Experts of a small language model.
Size: 11 layers, width 256, vocabulary 16384, 75.1M parameters.
Experts: 256 experts in each of 10 layers, 32 SwiGLU neurons an expert, 8 picks a token.
Below are experts of layer 8 (counted from 0) of a mixture-of-experts language model. Rows are named router (the router's row for the expert), gate (a neuron's input weights, with its number), up (a neuron's input weights, with its number), down (a neuron's output weights, with its number) and show model dimensions 0-255. Each number is 500 + 50 x the weight over its row's rms, rounded and kept within 0 to 999. Numbers have three digits each.
After each expert's rows: "comes before" lists some tokens at least twice as common just after its tokens as in all text; "mostly gets" lists some tokens that are sent to it at least half of the time. This comes from a sample of Wikipedia text that the model never trained on. Tokens count by the router's weight.

# expert 178
router:562547363428581510499608510481562533489423513520565458558495479457525473397500556498486536565488543448424467521542432597529444484575454524538556397550429520510495450479422497482586501545476516464469481496473490494523457480460514573536515485525654519544543502555462546543528454501535488554477517511516538527587449589507468463515453499419575535510432420507507506550532523554458474519438537446468555412448563429457484471471517436576536478509531574599589489465476425437454533639515484499476553523598528533468441524475500492484458425492563491502552494552464472515418451453506598523435445395418525492513540536540465536550488409437531476521549532461541506515583521466544442493430467451477445398458449518489497506545488415456604559447526511620438446491483618604498523518505535
gate0:500506595621538534476462549522516499461489469363516519507453491642576446502426445497524437514493465561535615440511538567469399621509484428475438549408478536513466464500478471531606490484464512506517429524572443454430556539567490513515473514579517538604503458419433461621495535560549498526542517416398486480498517526471524538471555516421387496473473488537503469454547536431478565496510547537348459515417460481511534574474460538478479552455525508434466443535506504496539504494535545575558482471478488502592530510499476560407493497505544604502418491454502475502459476522513545482421565491456519531483501479464411514474483578418495523492503486469491487601457501622641440490506501444465498504460484437439597546542570482487568580537406517557479531433485548539522548510546475
up0:459443373475456543451554516496530454557440478560534650521511525520590397430578586465482590450474528504459439503483484430497499460515477470425562494580497493493503485482452454522481567424535453445507576527541474517416453424442455514429578454466510529446474556519426531532519494560452525520528545558521579485503463392450421505516462485515548513517495452466594473508502553516558546601397485461629469564613502507460472517444558427480551387562499510478494567465434478442488552546411493445388531561542560481505530483540502550578434458421486380476509514567504503521510464453425446470453463472531433404564510517488515419463497560530537457551475415497493507436527505408444468475528359541479439440536408499545472460466523441492474451456530507460477554512486451514504518491467449
down0:542431522480432516487496484482481473376557464548510538451466466455586509563534608509499467556480450555455552508512438527528381497549462469493489525502413474450454451461498500621543553444543542601523475527500471450443513349394424503479544455538455483482490493496425551569537600558482498524571625451365479502498494531438494465547583437435461442539491585545495504557467527444442458495419518530541456448509475469521503437531543455463570480392489456521517461510436412448480441510453553563488471474541558463537576530462459434515579581531462475421513544590480518446464517394471415477487462487437476535463496467506573534489561566566472476416519515511473412518535535471484495470485421551525452420597486535472508432407451496566486547498376520529477513511490473470449613502460474
comes before: " the", " a", " his", " be", " their", " her"
mostly gets: " to", " than", " between", " around", " about", " from"

# expert 151
router:517555478579532512491504497456517448433484474459520536502499532458540447546503550497577563519559548477410480541514429557419520475658546545490528549454436500528479607473449459503476464470550531383497484451436463454576452529432488495461465523502552509467438496434489498510545631524616511525497571464456513568588350485499477497523476475536503446568437525426452471571581556548444533461453504539412505498541479478476479513472455411338556441472481581508596483438456455455374494607519523489509523515536532469498528465509500554500428478494503499441472476551546508531452425456584534522506514454438442441474596495568547584440526506539535528542483544548474499560531543486543490528446505481433479492480417585645524495566477523411439527531511507576383504418482531523516458474475579
gate0:612482506439518523552534510481474437525407497412499567511613559493553500542523530497493497499523519414490466553436468545571494595441493539517457455495422523461426465462511460531455552464478623505474532494362497542510511390527535476466532528555454592540478397636497500455565431515476495475534582429504467545559470476466460566507556437586564476469525502528480469474541516527515475434521488512523558578416521512581468503468498440460443474457588535524520501444428514421525493546504556454513478497489557494549487508497459582424606509488568478495605619528405447497478514402500431571461493440488533543380586573511376543509561430532523514512526537606470555491468525507502484571548522523429543506491416485587528513517470561599512461543436470453426408440468448522484512467510509
up0:520525577471489506455553523433440547563478518467460476558553519528425572491536604574449467524523538520450464448523551496544435503564532552521498476532549563411479560461425571458515442524477520522540464493585447552367519477500456543471468529417473492511410510496440490544487468522431495502490534525434464526571475436515549575497523532591523395542550542553474558532484453437451526408547559484548470547501440526532513500444399389482460477472453518561511574502545453448531429479533572518488497474557569525477461535498437496511514537489489378534496586510536594543453532386563460580482492369453507538486485474507484526464561506527481495409614521512531535522504429528449438548476430471458590527386585490453400572551439468526553487592470536491438583428564439586574443482412468
down0:382467506559480455483466481508612567529515492543368443452533591477481423478484470399488537548504523481448515501484578482465486524461478505511532434476409478500489518449499513566477526488466509524515492465647489516581503527508619442541453542450464564503526400501553555374512517618483527430499473521484550551461548453504441473453447481432440556522557506558517422428477454588508510569440334537615487527554540593480512440522515491442505570494558479532520507458540468493558548546422559493486467582569468398504496507428517594445509530484457449528496431488464464474579478534572475459502508535486404517464520485437446477529482498559528422482542368507546422507500526442595543446477497508566451538566498499379541424482537502495505546469549533453532518485447460456503474398540563
comes before: ",", " (", "a", "\n", "\"", "e"
mostly gets: "istle", "thorn", "rone", "bie", "acks", "ms"

# expert 10
router:531473455500499452547504437495582427453497503438453608531460483445525525504438537551569538537439499422515468507543503550509488492561545598490444440507402511431559603399482501467589490598554506449474426412469481520547426483508559581437502454550520553502534396443497539590501519470518530476493515522512479531524481555510498438508550470521521414513488416484439513482528505488485443507456452500459557461431598449478518511460487400480580424579528475542497519387431498531506543558512484490460425475554553492422500524588504487485527454538538511502550468552540501475459440476457514462505398452407486463444576527429497437487481481422495483494404521465532615496490565531539364495494554497467408524483388532610524474514544442378518542497494514463377497499500570361545398484466566
gate0:480478409495515476482477461529580532473480485412567518503517520471492532550500496495527562574504550485434467496536406580584374489456473557512511504604583569480479522494489469430430523560482404549442496473510459564465545508480495557497514463518519458475532558478465522465555446498429506532423480410512415517432535477464590513557496548596456469493452591539557474458537576537522442636428424549454452471498524482468544578505425449517500510457533431542553532530514470575495525563554529492480514420426467532437392562526520493521442475627489358502534517543523518496440484500493548423488408446387459446490566500503495590575500477603471501456577512518496451425480475434499524526497523503476589355492371503429595515591494423539456506425482484459512520547520468468446475479470541
up0:475464502493552536537520505498550478478513552468541550447498547504555566543481541467639595471497504486474592477400446539476480466465500528504549562612524567486408585571535499518434566499508473548457454464496412541403583547483446538468519449529429474453523533485461505507541472520412490576481517430492469444473510512465557477552494468634531509525519584547496536512568539556540471521390500521470494482423561465487486477530411469553476484490580426500534550460544496502557539432555489548503460400487496513382463502498519461610468633588439451452409454479495531460462587462504515416443441495432445475407526555473435500423513498507482506431521521497437540457390489520463406533474506546536533457425444462440575474600458431516409432491429490381411455545504465555485494448526545
down0:397618538418508471513511483572495459456512464460514491505529491512489540576531474470531477437435454509538596508546545520522531477517414554511537545489605438476406554517510454466517502536524505562452555494546518468518486517478514583401537549434603486542424559460489449540494417405435490500515439601572472440450398656527522622534483486459552554425504520463548514394533569450421558513494519519463462581466569493418591442551555492471530466499506540536527521550609473521478407451456546492461496533523602380483569550486541461475473553506473471478575555578552418523519489524478531489559525505445548505543534492514530507482484523539503492544481567589459400507441566476562536455420483505550491472558564482491485561535533609547557468521558425419571494567432487497443507527465420
comes before: ":", "-", "=", " /", "20", " by"
mostly gets: " Website", " Phylum", " Genus", " Clade", " Coordinates", " Spouse"

# expert 155
router:498500363541573475510576441480476487548489498497521536568482495452555526561484579514510550493534643526428490515526381538530433467518496515521558421545419541524545479543486524484543490485582524509470516554490462528535443506498501550469489475504563550530537461463462514520524525437561496519481539493469494574523468584543477520511444445439500470489467469420586494568518546593412465529437539460403577502509506461487557568444577428519555518571500488582533434454445474486451479573478409520535486471512621584479493487546500562480451367516540401434517431589421465555374456416525476498473555487381538478470540495541545503513446442522535438523561548487506544503513518440531494430436476520480394531496451577460503508547544491446602566504390591558451411470474622548494419492459557
gate0:402465494452531510593482482546408564535481499437513536502470497537543494482385573559604458540507560558539477535377569420458487529504494561548498454516520574409508615521573536509517468496523515410493476608502458557453480463492448487518564506466491449502521521511458456429554499374516488430465485467442493480468500475529542451474534530474475551484488504633528429444470507453408518517490539522498533517562576588537401506576436533467526509434479428425549478478497486512455456522581553452607435520418518496506521508424453513496477606645510520509458495569486595497522545561550457463457566510475547487509412465487497452347460477511413528489457544461447524474465440522399538452448518436445501520457435423468476464508442422532602514453450537468489529604541491546552481512471422
up0:537487518563496597455456515351576554474488582495545501484567475575502495421550530429406484475609546425525470457467384527519573509494549441467486538534496495467493455463498418501478540543500465428501539498521471585541499467462494550518397520495531448464437505545482522506520518503490534554433448605456638472559509430502460591603446440524582513446496530397590540614469460457464499535476494437541376525461506455436495537462453538507575418613470497482525448545588556431503509428535440521474493557518456458509492472455551555587550546437502478506495541441502493427446419554576526455446426449596507469481542531526462532557494478449570539507452436514537520483559487478492400526484575484463568453565519564553496483506497515487388402476434511489446483476418459476433475454516520
down0:512430570587564522473478470532492405489463474414481561408446464552478499597502603501527521458512524624557416493424483574512509458536466471447533489452528529408536468523474485431540557494517510428495464500476488551442543498582477479417528502490580485567659509496495523465425566429546495504502441486426523479512440535523521491447584519517432544503537534575486453438518511506420495411488433475483441453492464498486474516493592505400540555435498513550419478503518413487413424545548505493540529487522510511459478533480432553494421463529510522551452521550421552477509595529469469391495580511523535616450546560529550533503524491510533518421402458534504492607533486535489460526637551511476519514533510498436529476507442530520674622521439595503484423449479445440512500565569474
comes before: " the", " a", " be", " his", " its", " an"
mostly gets: " to", " During", "During", " Following", " through", " into"

# expert 173
router:475483474455552535490513419395526444543420486512545587561553390505504489465431530562556515499577523400440389515518502480514493517523551537476606480462418508510558477417527512565503453529509470464478473484476527572513455395463516597404524485512545497531548486438475526543545512521552465482445502495483563578512481656513435546446501497476571490497440524358448453461545566468436483565425484528549522464446593370477476522435557487431518434512542509498547458405424499498450559482525487462472520492590511531363521502514461458472415465507576573548483470537565500489455456464536523516508510541449589496492488538420477507457490581488554472476554500471565602523533535512559448469492528493422510567485346486520560478508544501433474537568467509525373480495434503558411439459430516
gate0:507450493561497454564421592500464484558501504518560384530528495445441388442414533511424516487472623526506513499485505434534511564568473407450395499483608477447519440534572518515467470509487498559478529523556631531531457526519519584547541486569438443595534481409409500480493508485455470499501458471480523611430436511518626380455549589467487577460440449526493372509454507533548556497495423563438494492429560516463542516473476537508502484496523490491550555536441510467525444528645551557536459438510610437457493490443521477452389531494577502502428503503512565489428481482540506468520539569537486527485488537476546480429458421492486480444541588457549453512460431570556480569530507438511531513477449455517554506517566519467518506449551527548530539359514434454556488461536440
up0:561446489508405537482517483481488510513418523442461428595528475538473505580521537507512505608468462509544520565489457521567519529443394375454502550564519443593507466517521514499491494612468457531480501563525602501548491516547587489526561484571452474483529477530487525599513441431473470523515603433401476473520558548556534401479584559517492430483448443460579489533613491539519516480478523501473550523378590456498547546454452547508429488545575473474520530549444505453498528537561509432572447471496562486481434472540468464579474518491579544421471526511492457559413534531573582486502512551556496440448457480422618538477503597513551462459552614470555519500537439527527524456477496476371592450416468536479498514506452569520601523454540499425453443374446532450515500450526515
down0:425518496500523428557551531464553445448566486477536547469622464531599495379526495531467479329542487587515509461443504480479505530478531568524554527469498419453572579547426495524469516492498501497545449446481466494449526548532560441453444527374457487467452495528397494540508433447484465528530450472561469532457409494512539545511522483497506476528582514499535452555479476559443378495488480468541437445470388547464575517527475534550529435519470469511576425544526624516509542413496470554469436523559512346472444490521471487427423389540498412523407462584526466488523581410552562516436446583538521497566555512518522486489468495425454575552517465504460585437461505514499464498513524473467562466476451497450534463500530525366495469547602480487546484550468529537554528546559411
comes before: ":", "-", "=", " Country", " Born", " Coordinates"
mostly gets: " took", " changed", " Clade", " civil", " Civil", " Directed"

# expert 237
router:544572522534607525489544457472584482466452483538527498583507447468527551449500539502549585600435525487447520526528427584543496455628532526476554392483470519525484518499486457485513474551519580508538558462450492459542450475469565519513484508545573563596526445517494572543492519510586467470462539505510397565578422601539503548466484448448534483516437386472504509547569554598488466593445476401462540448461526467475528503470568418506512466559502569563567496463501453492436566581547479520426587516578599554390475530524529488447472434523554428484557412541469405580430498460535534537462525495455501398574446478471528521474488489536478537515546549474522506469544558461511372460394423443477471433439449495508465489453518438445587482463481494613506452514475618527514476488481487
gate0:441540518585522402496511550425562512458415529510442533534578470506486454410540441486518495535460472570465525517537475536502465505548465439628425459468555603410627507449494439517475474498517461529519483450402494474651542506557483518467586555533463478426423516522439569495471447488432518525529489528539483429493622572513554531526408468510515533468492442524560497444471583505496557486481476457492576492528488401493464477566633476454472399516460514477521561470538463439435461487590562558547509594511456366506613544543573567460529427522445586508538514528511543502529498582447451524600480520522490534545462492451565531554506528508480549469496455468550538513581402532486514440553491561493479516425496501548514491439521504478525535624448458477458501547535502433502485500386426
up0:503415605575425399524398599433467540442507528569470504520553490468499518484464461546480418463527563470482561431465381540505508522457520456491500518390479571495516479488545402503481548541515483462597479503507505449534494572513540523499533522420370480506476647609624565460415490532453528538543444557594502565469519550519529534517527549433477543551512456508574526493397563466526584457535471569558579519445504462484539518482518504466476511546490552534562515503473490427521493464546574441420493580516467514508620519428605530540475493532540416433464484543515524411520550509461467506472500487520469520544461513462523457546527442559416503476483484540437518449447486432538424435507606513560503461429461554604422547393435558496494485496454485587496451521495505426478508528412503
down0:489526467570418547510542504446467436459510553583459548465498505479414508556421457519480526483546504490502515501431563545475550499472486471548509501404417470606543493448394496491521542448497551458431578513561523547526448524394515489429531515429618479399443493433529527510462512482548504564547501555518524488431429465491472505489508503450451495663439488417518544543416435422528495474476496502597587546569554535462475493430462498438568551533372402576544507529533529505586504510451607436484514449513514550527556559516460527541518421573628469483394472490505484451470598462483515406400565537510491501531464515512492496424596550516473455532439435573478487532565469489480532426447497534600590472553522562518444489456448513465501534556568443505438491520509552527575528500525556
comes before: " the", " a", " his", " their", " this", " her"
mostly gets: " regarding", " toward", " throughout", " within", " against", " about"